config = dict(
    n_experts=16,
    activation='swiglu',
    moe_layers=[0, 1, 2, 3, 4, 5, 6, 7, 8, 9, 10, 11, 12],
    router_score='softmax',
    routed_scale=1.0,
    norm='rmsnorm',
    optimizer='muon_variant',
    seq_len=768,
    steps=5556,
)
Below are experts of layer 4 (counted from 0) of a mixture-of-experts language model. Rows are named router (the router's row for the expert), down (a neuron's output weights, with its number) and show model dimensions 0-223. Each number is 500 + 25 x the weight over its row's rms, rounded and kept within 0 to 999. Numbers have three digits each.
Before each expert's rows: a language model's description of what the expert responds to. This comes from a sample of Wikipedia text that the model never trained on.

# expert 0
What it handles: Word-initial stem fragments. First or middle pieces of split words and names, before endings like -ing or -ed: dropp(ing), execut(ing), Sund(ström), Gold(wyn).
router:451490526540487515525513518485538494520524519521478524488495512450514492523511487485498505546530529457523494510542465512483535520496523533478440495519499436507519487481519501539495494498516449539491485486533521557489458503534477499463535512540530522502518470514488512498527486458484515496483539545496519499457494539486532481498496518459456464525450491556527496521521518495475551496461519495499530498470500496518507520499462518480550502472506494478528480438460495499464497479520491476517486465496520488522475481506477521504480534495482514500548500462471493510525510466497490506526509496522486517481486455492501485534503489495473454494489509499496543473462483482535464486528
down0:478473480482542519485467476543476493500533481496515535490476486509478471493484534518502505505527484508445507482501524483498469498523486452530521513513523507503484459511494519471532518487522494457518512456492524485502512495479472478476471527475465519477470480507506521489510504500492477500480524458487565456488511459526476497491491481535456527481509514508534547472461498474475510514471520478517489453477461514539495481500512523515501501467467477487508477498474470508495493520499497525468489459492476474473496520520521488482501509447505558518532477504515475468489453516525496472488544497480520518467451471430491546535552500471543460528495536529463500480453520495472486533505
down1:541523519444507507511503464491491509515489520483523497459498518499507485492521481560509471505533470474482494479458517485493456497529513504503536510494491504500535476455542534512483478509476445545525536506499491482434502516482483530531494505530501512450529503512477496486493489497521518445496524528480486480483468510461462489514505502550478551481477517456489487489505562474485458456505539486493503492498490465479480492497488504499500494496486532467430494537562500504474526466494470511520526526516501497493475559507486524520501462486512526517503498501505527534538545476479491502549487517504513524523494521492531456514511453507484529514482502516511523534456518468503521516537
down2:432503510575488521463520494503509521463488509496489512470475522485487525499482553550526508458528529482534494509566523444478475499506459484512453477507486492506488505501528526483498549494509510509465516492464498522457525501500487527465523562471509489495440485470517497550501520478505521499497525493511548515467497514469494482531479478527513515510460494488490475496511465500458511477505496479535530502515491503525517541450495549515504525510467466517496503539515498493490515490463498489495471499509488506489507506493519526496527518522487447495492529489502507484434447500494495489486522528474515495508494529516480536483494488503488499494485483424519435538530513510489505469508
down3:491475481513466514494509482505507489569517500502507528485472519527504509492472472490494492488492514443532505498493519486541487457500500489518521536512502473471483504484501498467529494482560465506523490459460521468495491488534556516501490524472502512472494510499510523497453479531504459513497518482458465503455530503483476509505536491507486517524509497524489521507506490440508540477482440507536480479488492453517503512483490471524481507503486519480530481456469476518489517527479534481496499529482488468430481505503452488455473508544479558481506472493525525566494476480509518527509523540459512512478477494508545518528539478499535498499503485503549529481470508441473497511466
down4:493448498469512510503528530508536481481508466514486461536478495498478487477477519463455521505483498518533487506493472502514529488502466513542515484501490472509516521529533495469482499522456467467516452504468508478469543509479498517479510523530547511473468459511455503458529506510428510448486510469493485553498498510522531507442514436492496508495514488468537506485487505480478528455523505493485498518482506490507502453504470505499504442479500505490539545504484529501513539515505486571493481509509538486503490542507485511486484508469512468498480514476519499485529507514510503486446465528502466496469507489500481503527503510496460510555513497454518503472498553481470485501560
down5:483521516524509520522517451505500512545525511487513479496457488528483515517509495497503481523492540513482488497471522455479497477550500551528464532492443476500496466528498485503501521524547489479480496538492522498503448506513517523494491459472496484517530461511514504509504454506555551524531497453503493492553475522512508558478465511540529530519526508501515504528507492484544472492505506508536481461523520483470474507524521508502492460490480517496484535489503500495476454495550522479486515504512493537495554525549477485499455543534487559540528505492533516491489458525502512513481507534485527494500515481483511494515572525476492490506478510468500485465496467500545501483541
down6:493522454516548508511498528541482505525490519465526492502445504508523523521516518492523489425500468472512488516493482510497536506442532527515529509521503525528466510440551491510498500459493509490539495488525493481492473504514485488502480482534489500473548531498551516478501452509488522512467491478520472464456470484555485478537474528506494486528508526488486469501478489494468445511492488486552502499478456466532513546478510560530472510535533515492506495535519486474476531488479545465490515517541474506484515484501468462527535522530505477498499498523511517478526549565470520508495517511479463470490469489517492486513496511490495493486529519477509482473503513486525478485523
down7:477528502484508517479499499500537515485522532470531500509494527464458515521498513516488488510502485495527487537465525474487441500490492505514546531505494498507465501511451537497474457512490526502524454494516469434518465485520490523519461505497470473488466442526532499522521499541554542458542507477489481464558502486529547481515509547488544477527506498506497517510503481499510499488466502515508511483545508512523547510508496478512486512547517486459496468501476479520505489493485464504486504498493511488498497490477512545521485498461556464512501510500518491529504453528508491480505467518486480528480481472467424482510525516528539446535517468492543492467512513517476464518517
down8:514491511520505452516502493493505499535517502476503481528450502484502533494534479481522478492507502510465523502494506472539484486502467513472507540475521522482516559488505489547492474461519470541493494480529500520504515533498532460477479445492503513445465489535568546539504507502487480508509522521460478497491514480510528494494505481496533519504546484548499513508502470526481500544520528522520528549511485532481518509502475497467483515520504499505534485494490488484526489454506450523477507496502486526490503498479431486501492517483500518552478455532514509523497486511468507460469469496550473496486501450507499498548541500530491521501500479561498507487446492516450478496432
down9:516452505498485536501494494481423524518471486478521548557525472482481545503518530511466518524470504466526511503482524540534518529527527527516524495511523481507525462528501547473503516461507527526522466480505466482520509560442548529498514512501528517476509498489479472521500459527493487511515489489499512500479504484473513488486515488523544479489469489501499489475468483490491496490489544496494529532523489437505527494496529530482470510488531461458503485500471481499519497508489462480501463505502539529506496468501475485455472445521556512514502503509493491510468504498512499457487488509510488522514469497502507502494521490515506519495443474487483501421557526535444509506477
down10:528495468536528469490547470503485510514540502488523507490490498484495509478484509491493521471489508495525511481484473509482488488508504525481539495509514502493532452512540485438550491493522498510493519518523512515481509512502504491478509534473524536503509462535572498478531491509421460528543467505482470522563487503500501514513498505519501469531482461487511535516485479489524483538486489530522497545488484524470469533507481482492504492537474494496531475453497497549530504533510495414455512517503477458502461468533489518488502537483523545462527535488476511506500524479511496473461479477499499503541501495498507501546523510546482500516496521500448486478465521511442490515513
down11:509477487525523461516455535529460504478528505505462486522503506569517516487514492528528491537484521498549485471482512541513493542510475517524481517480527495549485500521552557507490476477494471479499470507446510504518480495491529499501512583496517482477447533502480469509514466491478509524467536480534478496488504480517532447524503462465470483528510536495505483513465470504490503488508505467538511514498420516517534506502490481510549531529477504493498468471492479463496510498535512511487482470478485500485493486495497504475472476499531447479497492471479469485489504501504550480498511536524497509463500504526514501508552484497479492459542513461437471500505498481494497505502
down12:500500509506498506516481498511472451515494518463458541485504516499479523494512484525522468508487517423502522450516520461504550496481508500564526554456457523521482496486506505501522535520472504438482496564493472429503480492531493513518468480482490514468487483527473441471485474478480516511485497492475536499463477498483456542497528522484516486544529489497483473488447523529540514498547482523551500519481482494526488495514526509481459501491510474492485499494503522523489516499505522479522468543513492480497518517470528501476527479462487528492483451478529530498519513508489552474495501491519497457499469485474490525506479520500527471460461512543516500473488510489509523494485
down13:496521508510485513514494482522526509503459486470533496520509518505493462502541519540478486514518521447517499487496460491546528471478488501502528492491514491500439497492467460490534496535505555504506477526499454533487440521519488475528501486495479551561539501498509528463490443508510535435482505472557505506500494468497521530463533452477462512455499487476491505497482525477485488509495492467494514503530522507515543470472505507471528507531517486491524476523458494527482500504488526514480494508506535487528433495498515506533491517510478520471467525496542494528523476492540510512474512526477517559474515507483509482505505494483479543514477458460475526505469559519484494511505
down14:522498514515472538482521522500465472520447506509501485526526483491526533509499506477489495497440508487478523508487494452503486460526505509497503498511448457530480480531543543465503523484453493516532519499512493491471518505565486541502536522495516511484514440542554489484494459522551530504458507529510481503476514510508535504474499454482506505487485498459478516543466526515436492474510515468532504495481524486497425468480497538477493466492501509486491530477523505530504487505488500495458515478508469510498483457508499545520484494501525464504487479534504509477481494475508459434516507459518502478514544505545503476514507517501514479498495489516499482504539518515540450479529
down15:524516488482428446541503495487454497499511452519438503533493498476475492498473532522528477471507525483490488509501481525483498461470488486475498483482541508489525523468535501506507525507516536494474520541480493475485535531493463517474520515552488480454529478490495495537508473504510498456448517515494500525497487491456482488518517500532460514515517466499496528482500501497504493474468514487488453498519505496507515518493531471483560470504487481481492447454507441510502465504530502511494486528481472508525521499481475499503467467503476491448537511496478466522497519490482479525475492460436524505492490499476512556499510534494492488472548454534518451554475503506515526485519
down16:494464494490514483509490474472501498477498504515497488472513480524468492520487495523511505524483518482523437486538487456461499535532507525464476514480521522533513507530497487511411485484446505528522479518507530475493489528456481535530492496447497496478495483468489500483497486508497493459546495521537505503489492516544476520464496511501455505494505477482526531492517507519517500457471491480492502522503555541524475485544417459503498518486504503453525480484499503462511493437511467512476493492500532485479504512506454514507524485491480476502500471502497534517520479514498529486458500487507524485498535527536541511485531486482485502520445492554499459551457465480531488540494
down17:492548493524518535493464475517466479463469526580487542529509517510542493496521476523457532476520517518494534530498473489501522488449509493522522510521512531501474568475503510510488545475506535466475500495529509476492483495481483462489465470500505490498513516455483526468467503489477509519495480493520469506517512478480542506472477478458523506512495475484526482509503489476561483509463471513485497498488522512520535470471531462519513465527493505492459542485503445501458486515491506453483515515484482495525527473524493510511453508524512525532562506515521488468452496535496506468500442475459504532491516483484523491559495537520480519469524518505513504498520481472515488522515
down18:510479462534469520490507512518488515524527514474466446478549513501492502475491511509502500504506489492488530493514511489516492509473493568489483519505527497537517502549492476519525528524479495506512519505518516498556543497512504500534495503448479535477481477502515513507470527526504475549498474519499477482558538492483488466530498514457539502523498468449489549483532536508460473546545541521474497499489549499478498508442512449507523501491521480512516541483527489490506469472467466448494495499507501516491469514481491486525511473478523501498484525514483498517530475509433488484543561503523494523512464503542477492467498444510481463472506558534494519493498510515509480492486
down19:522488518514503500519524500489473445478486478507545515494535471505496550513478501526499495447500492500492446518529547477530551486520523491499488485512532508477473510536508511497494465442458482464481485461555493505533517448512487451498538505500492492514515523522493535528508507520488483545518483511489480501484515528493483504502568485488531464508520471497494468502516495492438468506444516467481476517516482536507502474531473504506498522495520506467490467460472503514508409553522446499503459529503483519485511483540479481467526505527530495503507511500519523553514507480512518529523510520469501490470475502495491498475535514518488462520482484498533523544511493469519503501515

# expert 7
What it handles: Dates and capital onsets. Month names before day numbers such as November, March, and May, and spaced single capitals starting names after commas or "and": St, H, L.
router:551461472485523509503464477489491511464497506510534496481517510505511504472473527516524477510481475463536511461514492490566491485515500464458478470447533515531504512505516560522494507511485500520507541465495471526504463516480514538488532515489499515481512492509499475515534480481497484517486499521496466464471466468513528492541481529526469472467479554500542463461490518503507554490484474516452480461519497497524476506490474542466478505506466522553501513494529484471511480517501486491523473520486492509513491486520515511482504442513490499472522513478508472475500523505475488523516513529470502542492531540485421517491483485527507446559462493474488537476460515490518529492523
down1:472471510533494434516503499455481509520485488486498477507450528521532517489473482498496532487447492477537480533510475496484479518531496503519505476478480539532527505520504465512458472537489486561511479449511521478482487521475478509471496513481471529493533491526487540514490472470483483486543511516493536505468476496509490514495497482520486475460474444507475468520539520509501517461500511474456469484496506522500522507505493481507503488521493468484515458474459531490495476502467513489479492451476477521529492457507456488528513503481517479502466522480479505447487508473489461515486478499477468496528509473512505534515534455556493482495461511499486530495491440437479460437495
down2:517507498481528515483462532534544520520532516509428478489526524491432492496492483449515537480541534500526498483506476487472486490545523525546533508520512492479488493481479496532480531485476494509535487510522484536532489494568469478508481498503516500515529493522468529481457488482497526465477516536502507518500500481454514465519517460497534511496546483508497473473501527486457486510498508505534488462531529531493487525517472473505448527514467524489522488531490516465482536489475503530480542523509489516507546521452488533483517529477520534492496511509483490516521554521500440505568528511544469479512544508517460479514492506496489502479509509515512489512503491486542469519510
down3:482536543487475488487511497467484521511475489469514483540492464538515525508500476492474519497513490492460507498517501479454478519491477494485478510494519496523512519473504503491506501485500493451517461445511442498486482511513561499487491533512499496499533462533486476510472526479506498486521481551461489524480505547506508462520466511499507529463493468495520536506537546491543508520455522518452507490472517509474448489495509491526483468494498519491493484503502428448491518477510494551484481510517515531489511499484497460488497470534490531530459431549504491450495473464489481555553472461512481509501519514497536460520533547483482540481521516519505515492500517516480497478478
down4:546464478461465499509504515474509516456496519443508474439514512503490524530494497480507501514472478460488469510485504486471519495534529512482451505514510556468498501504562496484522507510508482498489501501507507471504513507516448489475509528474449537518530485495472457521512518502541499493511503513554496521500513473461511493507518474510506486498511511496549517523495539500598543470428482511446478524535497537491519487509543505506443491510476548474510478492509478569509509497475512513510496513482516498502471503462529480498479504505481494490463480531504522491484533452496463509500453537495475499522517470486522494495507522508501495511467480511521495522488481481545492497535
down5:490499479509483526462489504519516522501502488501507485501525496480537500501492509488460462511508520525471513536491528510470414516501463489479537504463454491468514491517511520492521517487498455503494525493460488474481503481470481445455459523484484514544526511527493498537506502492528516449475550508472513477463472518495516487464541500527532495549525475499494499461462519497517458536479476486456543455475503506533511528455487517517469474513467535515509462498503509490470500489497492463538485536480556520531511517496496523486503503492518467505501428500482479480468485506522529509501490475520487489491499437498493510507466516546476520456477470506467505496492451528465501517494
down6:464465507499546538485501548518484506546498530508508528480489481532537452465519440486479457513473510515502492496526487453506471495510504497508475511483440479485497491499493460494476530531525550506532487507496514508518506481492482519512486563447495510470484495484520490515475482501543462492478498511495515513507492519464461478472512526508560480530557539484529501493522501502497500505434503525488511536488493487474516502516505491473501488497465473494481475515549545549496485482539434495487488473506519497475507486489501537455501471461477488548490518501510511539433512537515501482485459512507467440496505526513487476508535510492525494504510493496503501491447507515529515522489
down7:498536483522520450461499487498485527502466467495499513484501511504489512469518501490506493504528493515490493488491512470487481526490506470516487546480491506536492509534456490542528438536518515546472501488471511532504502513513489492533521505511512456495496569512510467459471506485487519492440486480566525467470512492493510513533531464510515563522533551487487457481519447517475508509517518479533490478528487495497485511493530473516469480512491478482475509498535542479513473490513505502485484458532546497516428503464529489498526481472517456485522518479507470508496501486494499471500521509458487496493517541496444439506511508497483540500469514485480512465542500504557484498541
down8:525509489532520492474505472498447538489514486534487518478508453519467520499555503453521474479514526510532522535522496467528493479459443530522497518492517441518529484459484448575463503476509501440504539492475501522495505484524476457514475525515521503491494517491518523501505508507490499476522507535517503463495528497495496472497470500511497509497508473521510480561516502498503464503507534462513566566516451495502520516521461506480498521521517516498530501488506476475506541512500458470490522514492494523524532505493488509494511533518501505557517532492487516545533506523499481490515464503485482468491551508493518522489484523554544534498519506537510537483490476513451486503508
down9:457495543506510529473511524534485511471491478492522483507538509516526546515480525516501509504532473501472491474464517481490464479508522549516539463520517522483511435485521508466506466471497450482481501494488507509546542474488500576514492507473466528500517469499516513521471529492529508515500505514470526543523533495507468454478489487495476497517525501501499502461504490508432463541489547474535480466488513473491520547502558554529472474495520502522482485448496483500486496494504513516511502472513487500460528456491511499525491542521495528498470475501480519514525528548510486516481473480551528496495476516527566500497512513478512508485516475484466537521529490465473518499518
down10:542539515524495535476483518497480506530508467513469572504549495518525498500508509500551470480487455494543526547524508493524487483510496500466488493508561501510493525484481534522478482506488465527496548526510544550494497528489505476501497503488547486481507496474471500499502497521496490511500504467503460503484500507474453488528484494479465422508499516506512487488520532460506478546448559474524527499480498487493520539506498480484528520488531513520518483513495512540511494500532531480516469539453551516448463478474495505459540469492517521489489455473531484488531517543514504479484552472469514468513481514489478535481529488524527499521475478503465492514474510469516504495480
down11:490529484527492512528448522504497477527536545487470478508524533499480472510511432479462527463476502500504523451477526489507475507498499492505536513522511484498505484513462474464488532522459517470477503497479524516482519500476506491449528474543522530483509512518475506480491510478518458475515518474488487500483524478528551482505484457480481518492465498538499517514486524478436495471524488512492510445557508519491495507456471505542477523509510508513499505479507492483550548470474495477534531493484524477530460496510520488549546496474477439510500521460523519490469478486486517498521505507537478490498511520487438502516523489534525507482491517482586469472514477498519510487491
down12:507535498529518507479485507481493533528490479532524466488439509508508505509484488482490515472513490510529480510549536461475501496523474496539528528476502473515482519444491502504563500508507504506539507476516493502484535458519503515530553521525503477499490549504443524484492537518521489497525519479553521503516498477477499475527512510502509522496519486509492501497543474504521521482444484509475495487499498498477542513462516508558516516519535504541520505504492513501426468529522476475520504451497480558514516492492499488476486533524500499546495519541516458526488504555460540497502497554505496443522504511508522488491507497487507503542488523544466467486465504523521436469482
down13:505510506524521490582483486545546451503570511459503498488471482487480513506470513495479491512468461500491524528510472521535501473484545490496502511489480501501507497500487513529494498502520500453509523512524466483498495520471471497524515520477521526507538491495480476517503530511531468488543465498424522479517505499524441498486504495503537512520524486505487488473527542503538518449491477536514447438501501538551489542444498508453472548496475508501493466475494476519464523491532503493495493523494502523484496505505481469519525518500498512538508505535491502468484499453540540471519470525499514544504491538524467503476502496478493495466505516513497519496475526538504479523555
down14:482473521517528525525470503490503516505492502494481467526501470467506489488480550494500452498515511510555474520484521492492488492504500526479491437524539540465467496502507460505498471489492555488468513503485497489475490491486490443559514540510472499485507513519511508536489514487495467492543470517566504470477523458514468465515503504478496492528480486463474516502521476439510550477537504501521510488471538478499513503479533468470490465522536450527485498504545481457505534521558510500553493519506480553532512504503491500513510518507451489474548485509499465464471508508483502557462492496495514502552521524473473515492507506524491497547546489470505475503494507479514518501487
down15:499489505508486524494499484494477514525505536478499491517519495504486496502519422505486536494500480537500496491507507481512513491462476487478484526453471493488550543551484537513507497527453489525519515503526488525487476548518483501451527486491544485502542500500516492487500511521524504511500430507465484537527477556456530477495514465439497543500433509505504463524496534489501519481532490498503505525512502469504539460496456523474520519484472495513465509506509526502528516522478467497503462512507500500534490503529516520479517567535509510509499522519489461493472505481503520517528503502545489495479519521492435560527474485553491534512494509520558508494486460491547493478499
down16:473502500483498472524492498552456513510490469491479531485481517490529485453499510495499496502498470495524521454501542498501490500507495539497534480502472569534490505490516530468518493464445480454508489457477487522435504493517499531498496514494524450526488501544538525469529532487514548508475512494493466488515542525496497536508524492508480524512506449515492477517507548443550508501526475502454510513518517506489480467517495530482497515496515521489534498466527474517497443521484452481459500531485502493536487512506533513487463493523506496539509485498493514499494488534474482518481496484496515482448527543455542497473481487457505502458500523506508498556505531541471486554511
down17:465530483505541489493482496467495512522532481493532499526493495474518489505448501510466500507493513542543463479494542524494494479507512486500510511520490556459462478511529494467453533477485519494488484490487506476510563515511530488535490472482499485520538533508500473472517517495494496510513498508484495440542484524418494527461466562516500482481536510500496445506514495480556505476510480534538508500504524520486518495526500523473478502488455491510571526494478514534459478493495506473488469509530502530459536533481559499486514526468512521513504524495519537484474478511518536524496483509508498525518484474534554497502496549518473503525476461530485508515449517504524512501504
down18:548575499511512472456461508508492498465479504486525525501514469498487524486450525490467489475530508495509517482482487493517478504510535524513481510477528504515461528554526513456556515507498489478470507512513566496504477515539492522502497516471470471468502495498510515524486506522514491527538465472505509476481514488515507494494497546497500486541502508514549557500495540497503512495479503520499491521510509514509577474531511524503517540491505492464492527488552492432509482457549465496499495523538501502505507457496470544464490513547475482506532482521475494519512527520538543484547518514561502540497533514508532480504502474532513499502448483495506526487503482540514491522500
down19:498473471511495489508499523482548531488516508523515486530494492510463514474479508485507483497530540571421506497563488471501462529453504531504505436499484509511494488543519504476486492520512493512481493454485483506474476520542502519512519494513475472539493513515480477480490476522492524480514456515513522478493488514516546505541483489526481477518487492517532511488466488487492576473489524487490494543508535459506510523495510553554502550493495511451491511540491521495525492474507527467447494499492465521467528502507457475487516481494502492493514490509516477451510526471488512542492540491523470514517479518536527481540537500514479475480451519513481470536513469513482509521465
down20:516509501511473499476473463502486500477506468511523500550481518492468479509513503488492477490530529494494486508542508524487510515496439527545495471503498457482471514513453494532516484508501463499526463478517476509514471514533471488450511525522509499458489546490488464464531463474471501526491524470569497472545496514442499488468476514467490495509537450505486542515508507489461481478498526504524538538465494494520488514509501482557468530502500511530515561473499502470479531468486489520510485418482506494557517476521492546506500490457509534489482511518527531469535484487488518505507563511500483498476532462478506474507501506479496492512470532484496466461492520504501524504527

# expert 11
What it handles: Parentheses and capital letters. Opening parentheses before years or math arguments, opening quotes, and single capital letters in acronyms or name starts: COP26, OSTP, SI, N-intendo.
router:496501481462536477482487492487487525507487463547543517480487480509504496512461471510484487490474531496511510520546549491525511507473537450460497508500505502485528506516527541472522475499446510518504564529479477544526506501510512524498513511485455471500471477490513512536533512475575534513490479499479495511496473501453508485504508543489504521443492518476496519459521560494480508481495480486476528504491481535491564484506524538507506535479464547529491540520487512492476522511485488498541516525513506510510493557523476469504476470533504498534531558499518468483456552486467484490523495463511475496510497506498527453504548495526510496499517507539468479523475500493494515511475
down1:473507514451524553524517449479484526482487478486485532530534546518465481512533482551468541491524503487466487509482485547458490521536514479488534502521514528532499498505498472489529478525470498492516518486505527471502483481561462478491479503494494505492525474521503477441456457536522517494527499471493507510558480532508511498532525520546489502497470508511486523520504481493534485510507475491511544461490499523505482520467532450506478519502524503528521464457512491506456496514523473488493491522450453522493443475485490509536487433491503497501505491486450539520552491494512502444516503528482499497491463525485519480537495489474529501485478501524516458470512478482494513484500
down2:495485512535459530496485543530478452473491506522497531503502556542502441530567537498516510483507508503477530480479511522532499505540532518502460474486497521465509524486484510490515489467516525515480480491489534490521449461455536487463551492495516518501531502549479508497461487501486498482480494513503492570540538534454541522468530499479502523534525486471490510514459514464545462504467520445493500536456492460497468470487474498520524496491489474478510520521506495473508487519510505507491515497519484532510507510453461537479493530509479536559513507496527487454499490519504467538509506490506455509486494510496491515462485523503495506465483543496477482506474479484505507528501
down3:511480531540504477492487530501507501500460484527520507481508494532559489565539483541493565500525528498506523484487470517455507498513534524560460494476511512475455509493500464508501507524501513499475517503507495525483511499503498522501472454518518486513459484486474557482466518513546507507480508512475491424484513553501527480513461473478491511519517512448485509505466480480455536507504544469527511481470461552538501491483523523520494505544488553483519524539540496517521521519494506473489516486490467502511501471516489501490439464493466447516524514532509516487500492506513496471502495508460505528496502465465511519531513533521507452483480526537512515498518530483475496489490
down4:489497472493486461486455493482535496520502446508488522481459541489512506472488503488478469477496471517539489503456491494515449506489481485510477476501512535467487517493479515472489504459486484506513513500519454495483506526493507504505543496505517557475505481470520456492488526529518470509508501543510510459520496557478498523510502498489485516500518492497496491505447511494578493545517510513470504516524547487480505544525482506464528511442513465518513492514524504481472512472507533507507505506515485531467507476496489518524510449523494485543515508545510521525478478497526574491520510498544486510516468512550493492461522543498522495506438484582517532535493534516523506501458
down5:545477494454503543495521516523467490470535494460494514523479564506529487502509485476518501483486485463524481541486496465473505496467523499517456535514499514477479459486494522523503488476499507479486543490518484543480514522484499521557479485473493506505534548495463478533475486521429508499465507469457483503482486477513476479497500498508448536520471486520509511519461489457544479532526476490487567527505513531473529501538451480471506552493485456520494458537534497484519480521539523471482507457508479506492495542565502471491508503509529506538506489504474474480505488528500530474491481531507543516483521535485476514532510473523533485489523511480517477488489488492483496487498
down6:522530474463480509511508514499523492479497506468467534499508513504501446492491456450476475477494540527471475497460543478515499517510463493531479496480505436490490516519517558510529486535500437483517494485478534522511470481509494504485508514497496506503469533527511528498466525498487448517494512503472462494526474493517508487512489505512474527471516517499489469498452509508473487513462490485494522529507534510517553498498453482541517514469494485507469511544513494539488480473474509514510501493509479531508549505498520531453531500462477466542485463510488528532468510462535460525467522492479552488537481485539514477506465565513504505551438486508521480503531468529508508521505
down7:448488485485495577536505525481501476508520521468509484473455473482523495523538518535536507488504492465535556496497479516513517517502499510515480461496510479513449519502536480532491517501496506484525507489563515475508533534493498501466542486459493488501534447538523468534521490533498496493495453447514547482495510516529461490469516517495485511458513492526524501488523514483536518499468488461489520502509468510498556492476507480530498526487511516501472462467499516491511484444497498476515500505533444517503487472498481462493530497485465501514499454467566480529486482463474478463478510530472524518519482513495497501495487513459509511528525487533527483471504512491528483489436
down8:533451516440510491486497481517531547511472516496497465540506464517515511476454482519441488484486526518518476522463541487481454533468499525495495483489492520498514511525514492483500512490493497502521487503480533533480517469500527478545484500532478510529477471522540493541498516494563459524512513464431467526499505491468497521500521497479468496522537477474518516446472505531543508490529479466511488501472507488457493544506504510518515502532529483452492475487493497540495526492506528525560474509538488500483528527485491497531529474512503500531475480463501528498517496498498509544515500482521542540450499493542524501481467452489499490509500484487501477511509443524440501501482
down9:459511518514508511519458504456502528509510477527526500499491537495494481499487486504503506458529494526533510465504523526487502480506481492444501489466462517492521529511604530539505483486500513495503488515452547507525506521509499471508511492473491453491493479498490491464484504519512524462507535467431509499483478470522514526481442542431470522521538528504476456484470520526432499524504460516503534483491531489493511516501501504478482501501496486490456456513516485493488487470520520470519517517472507539512531479504503499523474506531510466477523510540518477465505520540493498463487495540468506499485486544500548527469476493500542465514476519510486458499485485515498500456517
down10:447495508536477530490497497477516491500485533490559517495531513549478468511467464508466468504509519512454506491517500523487490494512440511482502478529546513486504492484505483495460487513482529495480494507500485495502507506505484557525521465521429461494443513508488506482513521479530513508499506503508491517529509539518497468504498471485492497503531479498515495492487466537480494491472496526489501528519500538478486514535470545491505406536480460517515483531470453489451459520480499510560549509500538505517475530506500499499525542473506518480478490514533481514505533515460522452516552507509482506469530554486512444546489484520497493503506496494461499511467512506508484538485
down11:491512535498481504538511517513473520506549483470448526520478517505469484509502455497515500504529492494494487482557491505509525540487473496478475497460509493477523510466509451516504537483518475490480462525535466470536520505479495468522477477499509489475468458544477475445482501503502492445495489506498506501494518543525486498480448469479510530523513477484537477511515490513518528514531503469502543469518498537460439517491517456492519471469487526487495452491529545503464492507517505507510483487475514501538490466497545468454476527511510521532495515532535490502484528482512533516524490512479499512446506519512515472485478495509515557512558545502529454521495462513478495469544
down12:478546548481521512539502528546513516482472503480511461502517495501480467482501545444489527502475483501520464506533489502487524467482469526484533502462498501520461471535465528493471489499526478492475526504471543552501462520494514486483493527546521496456535500503509546496453558486540489526470540485508525501506444522514441485513526500497439494493493501544542488498487480488502531480474487547496456504514520496480538487499495525495512512506509516498489479443496504486500534514454478498506514507501474498486477484484489497521494548486499526490498538524483476484466515521542475455516520481540478483500468543484502502489511467479459464490523518482531475470466494510479472536507
down13:479479489501541493501531502503470452493468439485449468517503506538519484491514496482509498523502485505494507480468503492487481475450476465485495508499477524457511523482537468509484468506552504509522503514475467486499526471501513502478451538535461510518506501514464450505501503587539536501460498498503517482473512468475460515457482512494472474507508450521463481490493473505505478546466505448526483505503506477466526488452562488472476494526470502485515527509471468501530475489499500526513491498499505483525494534461460470503519490531457500473541552516507473471513494528499475522514476508515569488531473499455481495487478498472476489501478455504511524482508499510504479490518
down14:514508488447537494481532505536488485518500462484518485509463479494538530485499494481480470540473481506512475525500508511526468520487498491514496501493497508445517488519460524475463492491500465506478564520514490467519453520491507483469506463421498501499440461433487472456464487471490519488495540499491491539517540500520484481501504521528521494527491493500510478477492534493548509519513475499547495481483488480502473486482540518442496497531472508504467500446484508474491476498498508478537521513516504490521436504495487541548548467493533509503493487469556484487522552504531528508501512485501473520490514490517530503477515512502516500512525484508438533471510510481467524491460
down15:521529504514455512495492518493480472482505468508516539490446525471511487528474520506539477503484529473476439495507498503534524502532525489509496495509544489459504507505446510508481487513504507490514447466516542535465465477500536472496478519534510485469484469480500503500491524461494460472532515503448520478541512506479495514492464531488513489526483458523499514479513485483516506524517507491500448513508514514465483567457502472465449508540520532490521504495514491522500465493464536530502498507497559517471518486496492461509507512505476489514511457443544498497487528487530438486495481487434529484477462493518531510543523514493505517493532504502499452484490506440503502499469
down16:490516487458491514480438524487480548487504499531519484543516532503503474447492488485558521471509508469525431487520492508474512487470479483486493495535519445479483537525479565536527502485482486555487548535476479485474498524491507525486519458512514529537482501449490491511494538507507483489502499539489498474465480553499461509457481523491532506487525451532504520494483515507508508525509536525502459487547486454441492487532491516500475511524524488466539504502498478542494531517489488482492467537480496517489490525547473467532479506493482548495526543527502503479511504482505505468519548481500521491530500520493497502498477484487522497532500461510499454468511507521511486508504
down17:467535507517544516505515481480516482504515486531479453487503490448517493500548460464496469525527461484500475473481465485496530517477515538471483538472456511505508474474501511529496483523490480502485480516505493553544484463500487517515461445492526487491547484470479467507486518501455482552521525528501483428493542499499484484482460509511519513487468514482525485478546509484510508476494556477539544524496517511481510530496443480508479496467500480528518477498509545491460501486533537491520525469527533502474519467482496509502470527501536518505485458523512472491492482487510492494502498502432495452518513495509528483491503500495442540502547513501523493522525533470521509525510
down18:487491502504487477514526515475474477521542502529467475500438526473507505477478528508521461529469507517506480502571499541490519473524491441529542483520490522468494548497508514516527462509517464496514494501508534471490527504496526496482504469506495545452477547478525457492495522494500491479503485455468516507538526517486495506484501526432542520541503487450501529477514508462573499479528495524510505552495526519501489502510499468479520465492520523496505479499488476523489493531470511514516493475489470518482505488501490516477482557567510525482485501499497492507513551421491508509474468518518495507467465477502518465481500506511499493483555495549493499509484502483525530513467
down19:506474539509500477493528499490490532523489490489511500473480488494539552493446493501494517455522479495514476472510554490492531502502494455496467461510499523465499517477512509459471471503511513476528480502485521425471491519471518522440506458492477532461488468488497489528470517518508483500509463542512492488495522458513514491570510491491530501502463499505467500497446463492522509517534543512491473466523517467460513509496523498455490528475536496515504513546507495533509461473540466490509511487535506481502513479460504491502472478464504505492469509503500473466500504478475550553517487484552458486485472505469544548511481489525519515514489546493519496524501549451482502500485
down20:465470461493471516459516456478489553485511510494496476527471498509532513512506495481516486545514520489493485496511477505504458494530512506520462519505492480476537538495520484513524465482495525511540537471520525502551506545470478536514548504437505488509484490498517500476494544497509504474534501464465512524514471500492504499525521538506523496504548499441504489514447554468535535487499502440479472542488521543493513493495522495514476501512476523478542494487479514483498504519484546442571503513464475458524508516534459456525518493504502482517509528484481520480482539505471446512488520492517517485509497545498511486482531488503483501531528524504460492514502550473472488503485